Experts of a small language model.
Experts: 64 experts in each of 9 layers, 64 GELU neurons an expert, 6 picks a token, a softmax router.
Below are experts of layer 5 (counted from 0) of a mixture-of-experts language model. Rows are named router (the router's row for the expert), up (a neuron's input weights, with its number), down (a neuron's output weights, with its number) and show model dimensions 0-191. Each number is 128 + 24 x the weight over its row's rms, rounded and kept within 0 to 255.
After each expert's rows: a language model's description of what the expert responds to; "comes before" lists some tokens at least twice as common just after its tokens as in all text. This comes from a sample of Wikipedia text that the model never trained on. Tokens count by the router's weight.

# expert 25
router [ 73 165 145 140 129 139 131 138 142 124 131 104 133 114 142 133 142 110 148 145 109 121 119 105 159 145 154 152  88 165 160 133 143 104 146  77 129 160 107 117 144 105 126 136  99  96 139 144 162 110 152 122 166 117 118 158 152 114 124 115 121 116 170 101 165 100 130  82 113  51 166 119 128 122 133 152 112  90 117 125 142 130 120 138 150 134 114 165 141 103 140 112 229 115 113  56  87 105  85 112 114  93  98 142 119 106 123 128 146 147 156 147 120 112 127 143 132 122  95 133 115 169 126  77 137 121 132 133 114 121  95 136 131 107 119 100 117 120 118 116 163 156 107  96 120 127 104  87  91 136 133  78 122 137 130 113 153 104 104 136 156 118 162  96 122 140 140 131 137 100 111 150 100 110 147 124 149 136 116  96 167 135 151 155 149 129 126 159 148 164 109 130]
up0 [130 136 120 147 146 107 104 136  89 123 133  79 110 135 152 147  40 103 131 125  88 140 144 126 161 113  90 163 155 110 149 132 141 132 123 151 107 137  99 105 148 148 103 134  94 179 158 140 116  56  90 115  98  80 111 137 162 123 118 143 157 110 112 179 108 100 156 146 116 129 129 136 120 121 174 116 133 100 147  66 109 148 126 103 132 145 161  86 126 114 136 123  99 119 124 149 134 134 117 148 147 138 147 169 109 127 116 129 112 129 152 173 110 113 111 169 139 118 139 115  57 148 117 137 136 132 121 172 116 155 143  75 138 195 127 125 117 124 158  66 134 112 114 146 140 124 113 114 130 109 100 125 164 104 103  83 116 148 120 131 128 183 108 128 143 131 119 130 120 121 148 129 103 123 125  97 148 117 151 113 122 139 110 128 119 120 124 143 108 129 127 146]
down0 [117 116 139 119 141 107 137 145 129 117 146 108 118 158 116 136 122 205 140 126 101 146 144 111 170 125 136 108  82  89 109 101 139 127 127  97  88 151 108 153 161 127 116 141  81 120 122  90 131 100 124  95 148 144 108 114 100 160 102 112 177 129  95 135 112 131 123  99 155 155 125 100 112 121 165 138  94 109 114 126 123 116  79 145  97 140 137 141 176 114 142 105 142 169 125 109 164 153 109 181  98 133 129 120 107  98  64  78  88 118 136 144 118 158 129 116 120 119 103  77 141 112 116 108 152 102  74 111 129 130 141 133 134  98 161 125  94 161 111 119 111 116 121 171  86 126 127 128 117 136 119 164 139 139  96 177 137 112 168 124 111 158 102 103 140 120 115 140  85 146 102 131 118 115 135 122 116 103 118  98 120 159 162  90 167 138 128 132 156 151 130 143]
What it handles: Pipes, slashes and small numbers in statistics tables and football career records, plus score pieces such as 2–1 and opening "(1".
comes before: " |", " 0", ";", " 1", " ", " —"

# expert 56
router [ 74 149 130 146 132 136 117 132 176 107 139 106 142 134 124 115 109 105 176 117 133 118 118  80 153 141 170 131 113 140 152 148 134  94 129  66 142 141 101 109 134 132  96  84 114 114 123 161 174 112  93 122 153  94 126 154 150 109 113 123 146 131 153 101 141 110 163 106 110 101 163 123 113 108 130 143 140 114 108 143 133 142 105 154 139 137 120 147 130 100 115 128 198 115 118  83 134 107 110 108 130 123  88 111 108 113 144 116 160 132 135 131 128 154 137 164 117 144 158 104  96 154 118  56 129  84 104 130 108 128 102 172 130  93 159 111 113 102 107 114 169 147 105 130 108 131  94  93 117 131 133  81 130 100 106  95 131 140 104 118 133 123 175 138 128 146  98 130 129 125  79 145 104 115  89 158 173 155 155  90 187 139 129 125 140 127 121 138 147 123  94 110]
up0 [121 127 109  90  80 113 138 104 125 150  89 100 106 135 149 142  90 134 115 164 150 165  70 102 158 125  78 139  81 139 147  91 125 150 137 103 147 139 107 130 119 117 123 135 166 132 130 168 151 130 154 106 169 140 151 188 130 119 100 155 125 162 122 119 149 113 144 155 100 119 128 131 131 135 116 133 146 156 118 158 131 115 135 134 161 150 128 166 159 139 132 139 138 119 115  99 156 112 104 109 156 137 137 136 128 144 195  95 110 114 122  98 144 136 125 116 159 125 149 116 118 111 123  80 123 124 129 138 114 122 153 112 118 139 144 135 125  83 131 138 127 118 135  95 102 127 130 115  99 109  83 115 128 197 162 146 148  56  73 104 144  94 116 158 122 132  98 132 142 130 126 157 124  54 150 116 145 153 113 124 140  88 105 102  93 128  90 152 143 139 134 106]
down0 [137 108 114 119 107 117 167 106 125 151 142 177 119 150 147 157 146 115 115 142 154 119 117 124 133 143 109 123 100 143 135 139 134 162  87 123 149 114 134 152 157 117 125 117  99 144 167 135 108  94 126 137 106 146 130 125 158 142 171 111  85 126 102 139 181 160 155 142  76 144 116  98 141 148  91  83 116 120 141 147 135  93 175 149  99 108 113 164 126 108 142 146  82 100 128 131 144 141 139 139 113 154 131 100  77 125  99 170 112 132  96  79 134 134 101  87 156  85 102 152  86  99 162 162 132  56 149 117 131 120 137  87 125 123 106 116 125 116 128 128 149 114 145  91 142 131  91 138 111 163 130 133  93 146 136 102 131 109 157 115 147 106 115 168 179 131 134 137 121 147 153 125  71 151 127 105 124 145 147 112 157 161 108 157 122 126 134 145 126  91 146  92]
What it handles: Pipes, column headers and numbered cells in tables, such as Votes, Candidate, Gold, and race numbers like 1; 2; 3.
comes before: " |", "---|---|---|---|", ";", "|", " %", "|---|---|---|"

# expert 1
router [ 68 146 159 136  92 135 123 141 156 135 142  94 107 143 137 128 118  89 144 129 122 152  47 113 123 144 171 164  72 138 157 136 100  72 156 110 100 161 139  94 152 126 131 104 133 126 123 161 134 117 126 125 160 118 127 141 146 109  98 135 134 134 153 119 151 115 127 102 122 106 159 118 126 119 122 132 116  85 116 119 157 122  88 145 128 141 142 151 149 129 143 143 187  97 118 105 107 105 116 131 100 103 113 131 100 121 128 107 141 125 141 112 126 122 150 145 114 122 144 112 127 164 101  91 166 109  97 113 121 127 112 155 128 134 167 131 122 121 115  95 158 145 132 110 114 113 100 107 147 106 131 112 135 130 115 110 133 103  79 162 177 101 155  83 117 207  97 137 157 101  64 154  96  70 109 122 135 155 144  88 116 148 145 134 134 111 134 113 137 140 109 145]
up0 [108 116  98  96  66 136  99 127 110 133 185 125 119 103 143 139 119 152 137 121 101 123 130  88 127 140 156 140 150 134 119 107 138 127  68  69  90 127 117 116 112 158 106 117  90  99 115 109  98 120 106  90 125 104 136 118 138 112 139  91 142 153 138 118 148 127 136 129 103  99 121 112 133 153 128 147 111 141 162 112 159 102 138 117  98  82 111 146 116 132 100  99 167 140 105 122 176 112 134 144 116 155 130 147 170 133 144 173 132 137 101 146 160 164 176 114 144 139 142  83 116 138 165 125 102 111 119 144 186 128 101 153 122 118 109  80 117 145 118  91 110 150 145 133 140  75 105  80 107 125 147 127 136 157 102 120 120 131 174 148 129 136 131 164 133 125 169 128 132 144 112 126 157 137  95 183  99 125 158 114 114 111 156 141 142  77 162 161 148 136 107 117]
down0 [184 164 151 100 148 147 126 113 101 120 120 150 147 135 126 121 133 183 169  99 163 158 136 135 117 135  99 138 176 113  95 129 152 103 163 161 117 145 188 136  87  97 121  96  79 152 128 133  92 137 142 170 101 116 138 143 110 127 110 107 137 150 120 148 148 128 143  76 165 159 110 131  96 132 123 138 116 160 144 136 130 153 128 129 133 116 113 129 121 114  96  85 124 144 153  57 149  57 147 126 132 158 124 115 120 145 120 158 130 149 152 118 107 140 127 146  98 126 154 128 147 119 122 178 160 131 122 123 161 128 146 144 131 138 110  78  88 131 118 109 158 121 115 114 116 110 131 128 180 128 126 134 121 142 159 153 113 133 104  85 121 155 142 141 142 139 128 139 151 174 177 135 106 160 176 124 157  96 162 125 129 141 149 102 139 129 148 123 105 135  85 149]
What it handles: Head nouns of organizations, teams and topics closing a noun phrase, such as School, League, University, team, Association, Division, or Triple-A.
comes before: ".", ",", " of", " in", " and", " ("

# expert 42
router [123 138 145 144 109 123 108 131 170 114 151  94 142 121 112 118 133 115 155 148 129 105 138  96 157 133 143 145 110 146 182 142 128  98 168  92 109 132 104 107 160 107 113 145 116 134 145 154 142 104 128 113 178 117 112 156 155 129 119 102 139 148 145  98 146  85 122 140  87 109 144 121 138 108 127 163 131  94 123 143 156 138 114 174 147 138 108 116 134 103 107 143 178 109 105  72 102 123  98 115 114 140  98 152 105  96 137 101  96 107 155 120 162 120 132 120 110 102 119  98 111 139  88  63 148 113  91 108 116 108  72 161 172 111 158 141 128 103 125 112 172 148 107 107 101 150  73 113 125 122 148 115 118 125  99  94 109 117 139 123 154 142 178  87 139 128  80 145 131  84 107 122  98  85 151 110 159 127 166 136 166 169 150 125 139 136 142 128 115 127 126 129]
up0 [128 104 122 134 146 116 139 181 155 107 148 129 110 140 110 129  81 135 128 178 126 116 118  70 147 121 105 183 101 154 114 158  90  74 136 131 107 187 118  89 145 136 132 131 141 101  96 131  98  73 121 143 118 119  85 115 120 136 108 107 143 156 120 135 132 166 157 122  97 110 132 118 106 109 110 113 136 124 180 113 149 121 147 124  88 150 123 133 122 123 176 116 117 124  83 114 127 104 141 144 140 105 109  93 132  94 150 168 104 138 100 115 115 145 146 172  86 130 118 121 142 127 117  83 150 117 137 137 101 126  88 149 113 129 125 158 114 131 133  80 105  82 127 158 109 134 168 123 129 104 174 136 127 138 132 118  92 119 116 142 164 103 126 135  52 121 100 145 135 134 134 122 117 181 125 122 145 188 131  96 135 105 114 131 156 119 136 146 148 140 127 150]
down0 [201 173 119 127 115 115 145 162 153 169 145 154 142  95 123 124 138 113 116 110 138 111 156 157 102 103 146 107 131 107 104 202 137 153 157 129 147 128 155 126 136  93 147 194 124 112 127  95 178 109 137 140 155 118 168 124 113 150 111 154 125 167  90 138  96 110 141  93  88 138  90 104 150 121 190 103  82 117 159 141 104 137 107 147 117 117 141 139 129 125 117 107 112 102 134 142 118 151 141 124 148 175 124 179 133 155  82 129  93 118  97 118 114 166 139 155 182 134 120 141 113  94 136 158 131 129 149 133 125 103 139  86 127 140  92 134 107 104 138 117 125 139 125 118 134 163 134 141 127 157 135 137 121 131 121 106 134 122 116 172 148 120  93 143 163 129 180 142 187 103 123 114 136 104 102 123 118 150 138 115 151 117 118 154 126 112 139 140  92 129 132 151]
What it handles: Line breaks ending table rows, list items and paragraphs, plus opening quotes and LaTeX pieces in tables.
comes before: "|", "\n", "-", "The", "==", "==="

# expert 0
router [ 79 140 165 160 137 126 124 138 146 132 143 112 107 120 138 147 114  93 150 136 131 189 106 134 146 161 131 165 103 141 150 122 102 104 146 106 115 152  97 103 142 123 105 141 101 118 162 142 126 125 122 100 146 115 129 142 133 107 105 110 127 133 135 101 135 124 137 107 103  91 155 132 154 121 163 139 125  59 111 142 115 128  83 149 124 155  97 136 151 120 114 133 130 102 110  89  96 112 101 132 111 115 101 129 115 128 141 121 122 107 144 130 137 106 128 128 123 105 136 115 104 145 119 114 146 154 112 114 123 120 109 162 149 121 169 131 122 124  96  82 125 139 120 135 107 103  76 115 136 118 136 137 140 140 139 133 119 106  69 112 146 115 182  87 129 225  99 164 149 111  86 190 114  59  81 124 147 154 129  96 125 162 134 173 151  98 131 141 174 131 124 140]
up0 [142 121 187 156 158 160 120 114 182 152 133 122 139 125  79 128 187  99 124 129 131 120 144 102 128 167 168 148  85 127 116 135 109 123 115 147 110 131 143 134 132 160 117  97 126 155 101 151 130 110 159 122 105 119 105 118 131 129 153 126 131 148 129  98 123 127  87  92 160  77 125 121 155 137 157 110 133 123 126 128 149 127 150  95  97 129 162 136 127 156 132 107 130 102 102 141 150 140 126 119 116 154 106 162 101 118  97 160 129 141 131 128 158 114 106 132 144 137  65 131 128  87 153 104 117  93 136 111 121 134  99 115 171 119 118 103 134 153 121 127 140 130  99 128 179 113 128 147  83  97 132 127 116 113  87 121 113 116 122 124 119 114 113 103 171 120 164 139 122  71 111 131 126  90 114  30 129 152 127 169 152  73  96 120  92 144 116 132  97 152 146 147]
down0 [150  90 148 101 135 114  89 140 128 135 138  84 138  84 127 122 152 136 121 142 173 135 145 135 126 149 152 130 117  88 116  96 106 147 160 131 154 107 143 103 159 138 122 137 102 122 107 115  94 106 122 136 128 102 143 111 124 130 114 122 135 140 157 129 155 165  96  86 134 104 144  89 177 137 118 132 121 149 149 141 170 110  87 103 130 106 160 131 123 147 114 139 125 123 101  90  76 127 110 118 182 154 153  99 113 128 127 118 137 112  92 155  75 107 157 124 137 117  94 141 141  98 142  94 129 122 121 115 168 133 121 135 146 116 140 121 132 139 130 156 117  91 132  99 135 170 132 128 136 138 107 134 182  96 110 129 101 184 187 131 148 155  87 132 152 140 124 142 139 108  56 145 169 144 141 131  82 106 118 127  81 185  90 163 100 126 136 121 118 104 149 128]
What it handles: Common nouns after an article or possessive, often followed by of, like years, life, death, role, career, terms.
comes before: " of", ".", ",", " in", " to", " for"

# expert 9
router [159 189 138 171 146 114  89 122 134 118 141  78 146 179 150 138 131 113 156 147 111 158  99  97 149 121 155 135 119 156 152 149 121  84 138 138 129 144 121 112 147 125 108 131 116 116 160 170 174 121 100 106 161 108 127 159 152 116 101 112 144 127 167  91 171  84 151  85  93 106 135 132 160 122 136 161 136 120 114 160 118 164 105 142 113 151 119 149 155 114 135 169 220 113  90  91 121 126 108 100 123 125  93 142 113 115 135  81 120 117 167 146 144 117  95 157 100 125 105 112 108 118 114  95 144 127  93 121 121 144 105 149 132 108 113 128  76 107 113  92 135 144 128 138  81 109 107 113 116 122 131 127 157 134 110 103 132 149  87 121 143 129 145 109 147 104 111 135 148 114 104 111 113 111  96 145 146 155 155  97 135 123 147 151 121 143 127 156 111 148 100 161]
up0 [132 144 107 100 130  93 117  92 123 148 115 137 109 187 149 147 124 137 137 115 190 117 121 108 163 127 145 126  66 162 104 181 145  95 105 146 100 143 164 128 111 121 136 122 143  67 147 147 180 163 116 107 114 156 125 118 143 157 105 172 105 143 156 120 173  92 165 100  94 121 131  79 123 120 150 129 109 133  77 160 133 113 124 131 119 123 103 127 138 118 143 121 186  95  84 121 118 110 139 110 114 133  76 112  97 132 103 138 152 101 136 123 108 130  98 121 104 105 142 141 139 150 128 110 139 127 108  75 162 124 119 137 148 146 107 141  82 115 148 125 134 127 133 152 109 132 138  73 118 126 128 152 151 115 117 137 131 147 125 159 121 138 169 101 134 106 110 136 141 121 116 113 102 151  98 103 145 145 125  65 132 122 119 110 115  89  93 108 138 124  86  98]
down0 [118 157 134 138 165 157 106 138 111 117 103 182 102  73 126 139  82 124 109 149 118 154 105 114 157 142  86 131 162 127 118  89 112 140 137 122  75 103 122 125 144 102  93  99 163 149 126 148  92 119 147 161 136 136 124 167 133 100 143 136 139 133 115 148 166 138 157 167 139 128 152 145  95 144 138 135 110 148 124 140 138 106 125 114 163 149 118 111 119 149 154 140 109 102 100 146 165 138 125  85 148 139 120 127 139 123 138 128 160 169 141  98 129 113 128 133 103  87 148 154 118 163 126 141 145 142 147 138 122 161 119 142  76 126 142 183 114 149 149 115 100 119 123 151 119  97 183  88 115  97  87 133 130 104 117 141 152 160 100 126 109 140  75 133 178 182 100 106 111 157 101 109 145 119  72 136 109 121  99 153 106 128 149 120  93 154  83 163 125 127 114 143]
What it handles: Prepositions and periods inside titles, credits and table cells, such as "Written by", "vs.", "Served alongside", and "Overture of".
comes before: " the", " The", " a", " He", " It", " In"

# expert 14
router [114 171 112 137 146 122 109 113 141 111 142 108 138 117 131 118  92 100 154 156 146 132 122  97 135 138 135 161 121 131 138 150 136  84 116  52 118 161  98  89 186  86 109 121 145 137 122 136 150 105 124 114 127 113 136 129 114 115 125 129 158 164 145 119 140 128 129 127 137  83 155 133 124  71 136 164 140 123 115 130 149 147  85 140 135 170 148 112 138 126 112 164 176 117 111  67 154 115 137 125 103 125  85 165 158 145 133  95 138 102 158 138 120 140 155 134 134 125 123  99 108 129 127  57 198  97  78  96 102 103  94 116 141 106 135 115 140  92  98 150 137 166 138 116 100 103  92 136 157 137  97  99 124 151 126 100 136 133 111  95 133 114 115 147 131 157 122 139 135 126  82 167 121 101 109 128 155 145 137 124 153 154 147 141 128  97 115  99 123 134  76 126]
up0 [114 152  89 141 127  95 143 171 114 149 142 150 124 132 130 128 105 107 116 118 135 123 179  96 108 111 145 124  87 140 164 151 106 115 159 163 154 126 116 103  89 107  99 130 127 141 124 101 133 113  80 130  99 121 115 134 126 107  87  94 154 155 132  87 117 148 157 135 151 110 131 104 110 138 141  88 149 122  83 131  85 158 137 103 118 133 129 161 127 146 108 170 120  98  86 127 148 136 114  99 131 125 139 194 133 152 125 134  99 132 138 161 113 101 147 161 109 129  90  98 145 126 129 141 142 134 109 100 117 151  95 163 161  97  99  67  71 130 129  63 114 126 127 160 114 121 103 122 137 125 132 109  94 137 168 141 136 104 129 112 155 140 130 146 137 114 147 109 165  98 107 127  90  90  86 102 129 130 105 127 162 160 117 140 140 102 106 159  92 149 163 155]
down0 [196 121 149 109 137 144 170 112 148  93 111 114 118 141 160 122  85  93 146 104 124 136 125 114 142 128 156  72  62 120 149 112 157 110  95  98 153 133 144 108 119 169 147 119 150 149 130 143  87 101 136 153 124 178 121 111 101 164 118 117 121 140 133 137 124 113 120 144 131 126 140  78 124 102 111 118 118 139 121 134  98 149 140 141 134 126 135  94 124 160  79 164 143 128 115 127 138 100 115 125 126 126 106  88 135 167 112 138 101 106 181 116 141  93 116 130  78 112 137 143 163 132 114 136 117 104 128  80 143 139 137 127  88  77 107 133 112 148 101 158 128 129 114 108 167 148 180 171 150 151 131 106 109 148 110 134 158 130 124 157 133 136 122  94 104  75 143 153  95 101 138 150 112 188 133 101 150  74 119 143 135 140 138 147 119 100 138 110 102 150 120 139]
What it handles: Letters, digits and symbols inside coordinates, chart names and table cells, such as the N and E in 48°17′N, R&B, and %.
comes before: "|", " |", "′", " 1", "/", " 81"

# expert 45
router [ 90 168 156 173 127 146 112 143 153 121 159 100 121 149 133 150 101 104 164 133 119 171  95 120 131 149 136 146 103 137 142 149 112  90 156  94 111 134 100 121 177 110 116 126 103  83 162 137 133 128 143 122 170 114 127 157 171 100 130 123 161 173 155 106 154 125 131  93  88  92 143 134 172 104 140 146 125 113 122 139 172 142  79 149 134 131 120 148 146 126 116 145 158 113 124  85 118 101 110 130 143 124 108 138  82 127 132  94 123 127 135 124 135 103 126 130 111  98 108  86  89 176 100  86 130 140 107 112 144 113 111 155 157 119 178 120 123 114 119 107 149 131 141 101 117  97  82 111 109 113 118 140 121 119 158 124 128 103 130 127 145 121 150 113 125 207 108 184 153 103 105 152  99  69 112 108 133 159 136 110 148 137 141 153 160 110 104 137 136 129  97 139]
up0 [112 168 122  71 140 110 165 174 129 123 128 115 174 137 162 172 141 112 140 130 143 141 154 162 120 123 184 125 156 120 120 115 144 135 173 160 120 118 137 169 120 125 107 138 117 126 133 172 126 106 149  85 164  74 148 123 100  89 155 147 131 141 132 167 142 110 137 158  84  88 142 142 126 112 145 101 158  98 126 139 134 131 191 135 100 111 120 148 129 117 143 121 127 136 122 123 151 112 116 146 139  92 124 120  96  94 170  94 148  77 121 150 149 183 165 149 147 126 134 122 128 115 130 129 125  80 160 152 141  83 137 137 145  97 148 128 149  95 143 101 136 127  98 141 115 175 126 147 143 115 113 138 181 103 147 135  98  73 112 110 109  81 113 106 134 132 118 150 141 134 103 131 128 146 106 135 108 117 131  88 112 104 139 105 172 117 135 149 100 141 133 139]
down0 [153  89 133  90 105 106 122 141 130  74 147  98 130  99 105  98 144 119 179 121 113 135 133 135 120 150 101  79 108 157 117 135 130 130  87 146 115 143  88  99  79 134 192 116 131 119 143 128 138 126 147 122 118 153 148 111  98 164 127 109  86 129  92 162 132 172 109 105 121  86 133 124 137 144 100 116 145 147 124 141 156 161 101 136 141 131 164 139 118 115 140 129 143 138 150 146 107 129 158 113  87 106 113  85 123 189 125 136 121  48 131 142  87 127 163 115 158 102 145 172 156 155 128 185 129 129 129  97 118 103 147 114 153 127 148 108 148 102 142 124 145  89 142 158 163 123 142 150 121 138 151 106 136 167 147 108 121 131 103 117 121 138 132  82 145  99 164  96 119 132  95 130 128 137 116 166 133 144 149 126 144 150  95 117 126 122 101 145 108 158 151 168]
What it handles: Head nouns describing a subject, such as footballer, album, film, director, band, plus "born" in biography heading parentheses.
comes before: " of", ",", ".", " in", " and", " for"

# expert 10
router [159 165 143 137 132 128 112 144 146 116 146  98 123 195 126 156 108 105 132 165  90 146 102 104 131 139 159 167 119 163 125 121 117  86 149 145 138 154 130 116 150 117 111 114  91  93 150 159 140 105 116 108 165 112 124 117 165  93 101  96 142 133 143 100 157 118 146  94 112 101 135 132 176 108 115 133 128  94 140 161 148 133  85 139 122 134 117 156 159 122 104 158 202 127 117 108 157 114 107 105 103 111 113 179  73 144 125  83 118 113 132 178 160 108 141 171 123  93 117  95 130 102  99 102 163 118  98 113 124 140 118 126 148  89  98 113  91 101 125 107 130 138 118 100  82  95 124 103 134 100  89 114 140 158 143 113 137 103 108 142 153 103 134 109 146 125 128 153 144 124 134 114 127 136  72 125 146 130 127 120 125 126 157 169 127 117 101 146 157 170 124 144]
up0 [105  67 139 165 131 127 161 114 153 125 151 142 156 137 115 143  60 105 119 144 125 136 138 153  98  86 106 104 173 127 143 111 139 168 138 114 148 101 124 124 160 135 126 117  99 135 176 154 133 152 141 155 115 106 102 129 115  94 155 135 163  89 105  91 179 111 132 121 127 125 117 118 146 102  97 132  88 128 113 111 106 114 129 149  91 138 119 141 122 150 128 126 116 108 127 127 133 118  96 115 110 169 133 140 124 124 124 126 154 110 174 120 115 118 126 156 121 111  95 134 151  69  96 131 150 127 155 153 133 139 131 121 190 124 117 152 129 132 147 101 106 122 163 121  84 157 126 141 132 143 127 121 156 158  67 147 138 116 132  65 159 145 131 104 155 131 160  85 160  73 117 115  99 133 136 156 158 152 166 121 138  95 138 138 110 117 109 155 144 192 151 123]
down0 [127 136  83 122 115 105 142 145 154 138 132 124 164  97 179  71 146 145 155  85 162 149 169 137 101 123 117  91 122 119 130 114 134 120  98 106 177 121  88 113 133 150 127 107 133 144 129 145 153 153  99 107 100 129 137 119  99 104 115 152 107 157 180 106 136 123 133 128 131 102 174 127  87 163 134 172  99 151 160 151 106 143 169 116 166 150 109 101 133 150 151 135  79 163 119 179 140 120 171 162 127 133 160 104 129 107 124  97 122 128 129 143 117 159  92 150 138  78 160 126 110 140 150 203 104  79 118  95  96 110 132 127  94 107 164 109 123 104 119 152 145 136 124 145 163 118 105 128 124 107 146 126 137 156 139 137 102 136 167 126 142 110 103 135 111  96  77  90 132 119 111 142 150 124 122 142 140 102 116 122 101 121 118 118 118 128 146 128 103  98 123 121]
What it handles: Prepositions like of, in, from, by, at after roles and nouns (Member of, President of), plus colons after year ranges in career lists.
comes before: " the", " his", " New", " Al", " →", " University"

# expert 58
router [ 76 141 149 177 128 165  87 144 170 121 145 106 116 139 131 123 128 105 190 145  91 139 104  93 150 145 162 153 118 146 144 155 138  98 137  82 118 148 100 108 143 107 115 133 101 132 126 153 143  97 122  99 187 115 117 134 137 117 108  87 153 132 154 101 168 133 128  89  95  82 161 126 116 103 120 135 127 128 118 109 150 138 118 169 113 133 111 117 142 136 134 131 194  80 109  91 117 133 103 142 125 125  99 145 128 102 151  99 120 126 156 136 133 110 147 144 121 120 132 107 118 177 101  26 153  98  98 128 118 127 131 144 130 128 171 111 117 122 100 112 166 136  99 132 117 114 119  95 140 131 131 100 142 120 107  95 134 125 107 123 145 132 158 113 135 161 112 153 140 111 115 138 107 115 106  99 135 156 154 105 159 139 149 146 145  91 128 129 130 147  92 174]
up0 [126 157 132 123 145 137 139  92 134  98 144 135 118 141 104 138 146 140 109 157 128 134 124 109 175 219 149 144 120 137 156 146 140 122 149 111 124 140 121 155 136 108 109 104 113 108 145 106 141 123 155 139 134  50  98 117 128  78 141 124  85 123 120 118 143 138 118  79 120  70 115 110 140 113 164 125 125 115 129 132 181  99 113 107  51 104 114 173 134 160 131 123 168 126 147 123 133 132 119 137 121 134 140 148  84 102 127 126 116 152 118 102 113 162 115 126 133 127 123 119  86 114 147  80 119  95  70 177 117 138 148 156 104 136 134 144  96 148 120 143 126 142  82 140 140 126 141 135 116 114  77 100 135 123 110  97 127 147 153 123 146  92 104 118 161 138 120 140 161 102 110 146 107 120 168 170 156 105 100 110 100 109 105 123 155 120 111 135 124 135 160 170]
down0 [114 171 130 115 113 133 157 169 114 120 190 181 149 120 106 115 124 125 106  87  92 158 162 153 127 101 151  91 144 115  79 141 148 107 144 112  96 156 193 145 122 127 142 147 122 165 111 110 195 149 117 106  96 114 141 114  90 103 164 108 122 130 139 142 139 124  85 142 128  93 148 116 139 129 137 108 116 120 127  81  97 131 138 118 157 126  97 123 131 117 135 127 133  88 123  93 122  95 150 128 146 135 117 156 133 127 112 172 102 136  99 169 118 112 173 134 155 136 154  99 104 165 128 134 112  88 128 143 127  86 170 100 101 138 128 141 132 132  93 122 137  94 129 151 143 140 150 149 119  91 164 131 122 105 102 138 168 122 105  87 174 115 118 115 105 129  94  63 110 150 131 142 126 142 123 143  95 110  86 139 111  95 115 130 131 123 110 144 113 142 145 116]
What it handles: Numbers and short labels starting cells in tables and results lists: 800 metres, ranks, positions like MF, DF, GK, Votes, Candidate.
comes before: " |", ":", " medalist", " pm", "th", " metres"

# expert 47
router [130 153 156 129 112 142 101 142 177 119 132  89 118 138 113 123 123 107 169 163 106 118 146 119 129 121 130 143  94 146 174 146 145  79 142  73 133 145 114 110 165 122  98 150 114 115 149 165 168 110 144 123 152 113 110 174 139 118 118  91 126 139 144  95 157  99 130 133  99  90 154 119 133  74 131 131 103  97 132 132 140 159 112 161 162 152 135 130 148  90 120 123 195  99 125 104  88 107 108 120 119  98 127 190 125 120 133 102 116 109 170 136 169 117 136 138 102  70 115  85 109 142  87 111 138  86  92  89 100 132 123 130 156 122 130 124 124  94 124  95 137 154 117 132 107 138 101  93 111 134 112 133 151 119 110 120 112 100 135 129 158 136 158 100 123 137 119 143 165 119  94 153  98 101 122 107 143 168 168 106 163 154 138 153 156 119 118 130 129 125  99 160]
up0 [ 96 150 119 115 157 130 132 122 103 119 128  92  86 115 147 117 154 134 140 150 128 142 130 131  85  75 129 135 110 152 161 143 161 121 106 116 142 151 104 111  84 154  86 163 137 129 122 140 109 115 129 110 139  98 128 169 104 137 125 156 161  87 129 178 129  78 156 135 142 107 185 115 131 170 125 150 127 154 101 153 123 112  98  89 127 126 118 146 176 106 109 156 146 151 124 122 124 137 148 136 134  82 125 140 148 160 115 122 107 115  86 135 139 153 138 125 152 154 151 147 118 138 172 132 123 132 150  67 145 164  90 127 165  74 115  99 114 126 109 114 125 134 147 146 135 134 126 108  94 133 150 101 123 144 168 155 118  86 140  95 167 109 160 118 140 146  89 114 121 141 102 156 102  97 142 188 117 148  94 128 150 149 109 143 129  74 107 156  99 119 117 140]
down0 [164 128 137 155 159 152 112 104 129 136 123 134 142 142 117 144 106 135 139 138 134  83 163 137 178 151 142  96 104  88 139 145 171 137 110  80  84 108 122 119 114  88 115 153 137 117 136 126 141 173 117 143 162 110  85 105  91 139 122 164 129 142  77 147 159 139 110 135  95 133 110 145 173 127 114  87 129 103  76 110 106 101 110 140 103  99 103 117 116 140 137 137 130 133 150 194 146 121 106 165 103 165 145 109 154 138  67 140 108 107 181 110 148 134  99 131 145 113 123  85 111 109 148 150 117 106 118 154 145  87  92 131 126 140 126 166 119 128 153 141 131 175 120 148 127 138 100 131 145 144 148 129 132 125 127 120 143 137 110 103  90 104 149 136 146  65 107 106 133 134 124 131 145 136 135 167 140 139  75 132  89 134 138  94 149 120 115 100 177 138 123  99]
What it handles: Pipe separators between table cells, especially after numbers or parentheses in climate, sports and filmography tables.
comes before: "-", "\n", "|", " ", " 1", " 2"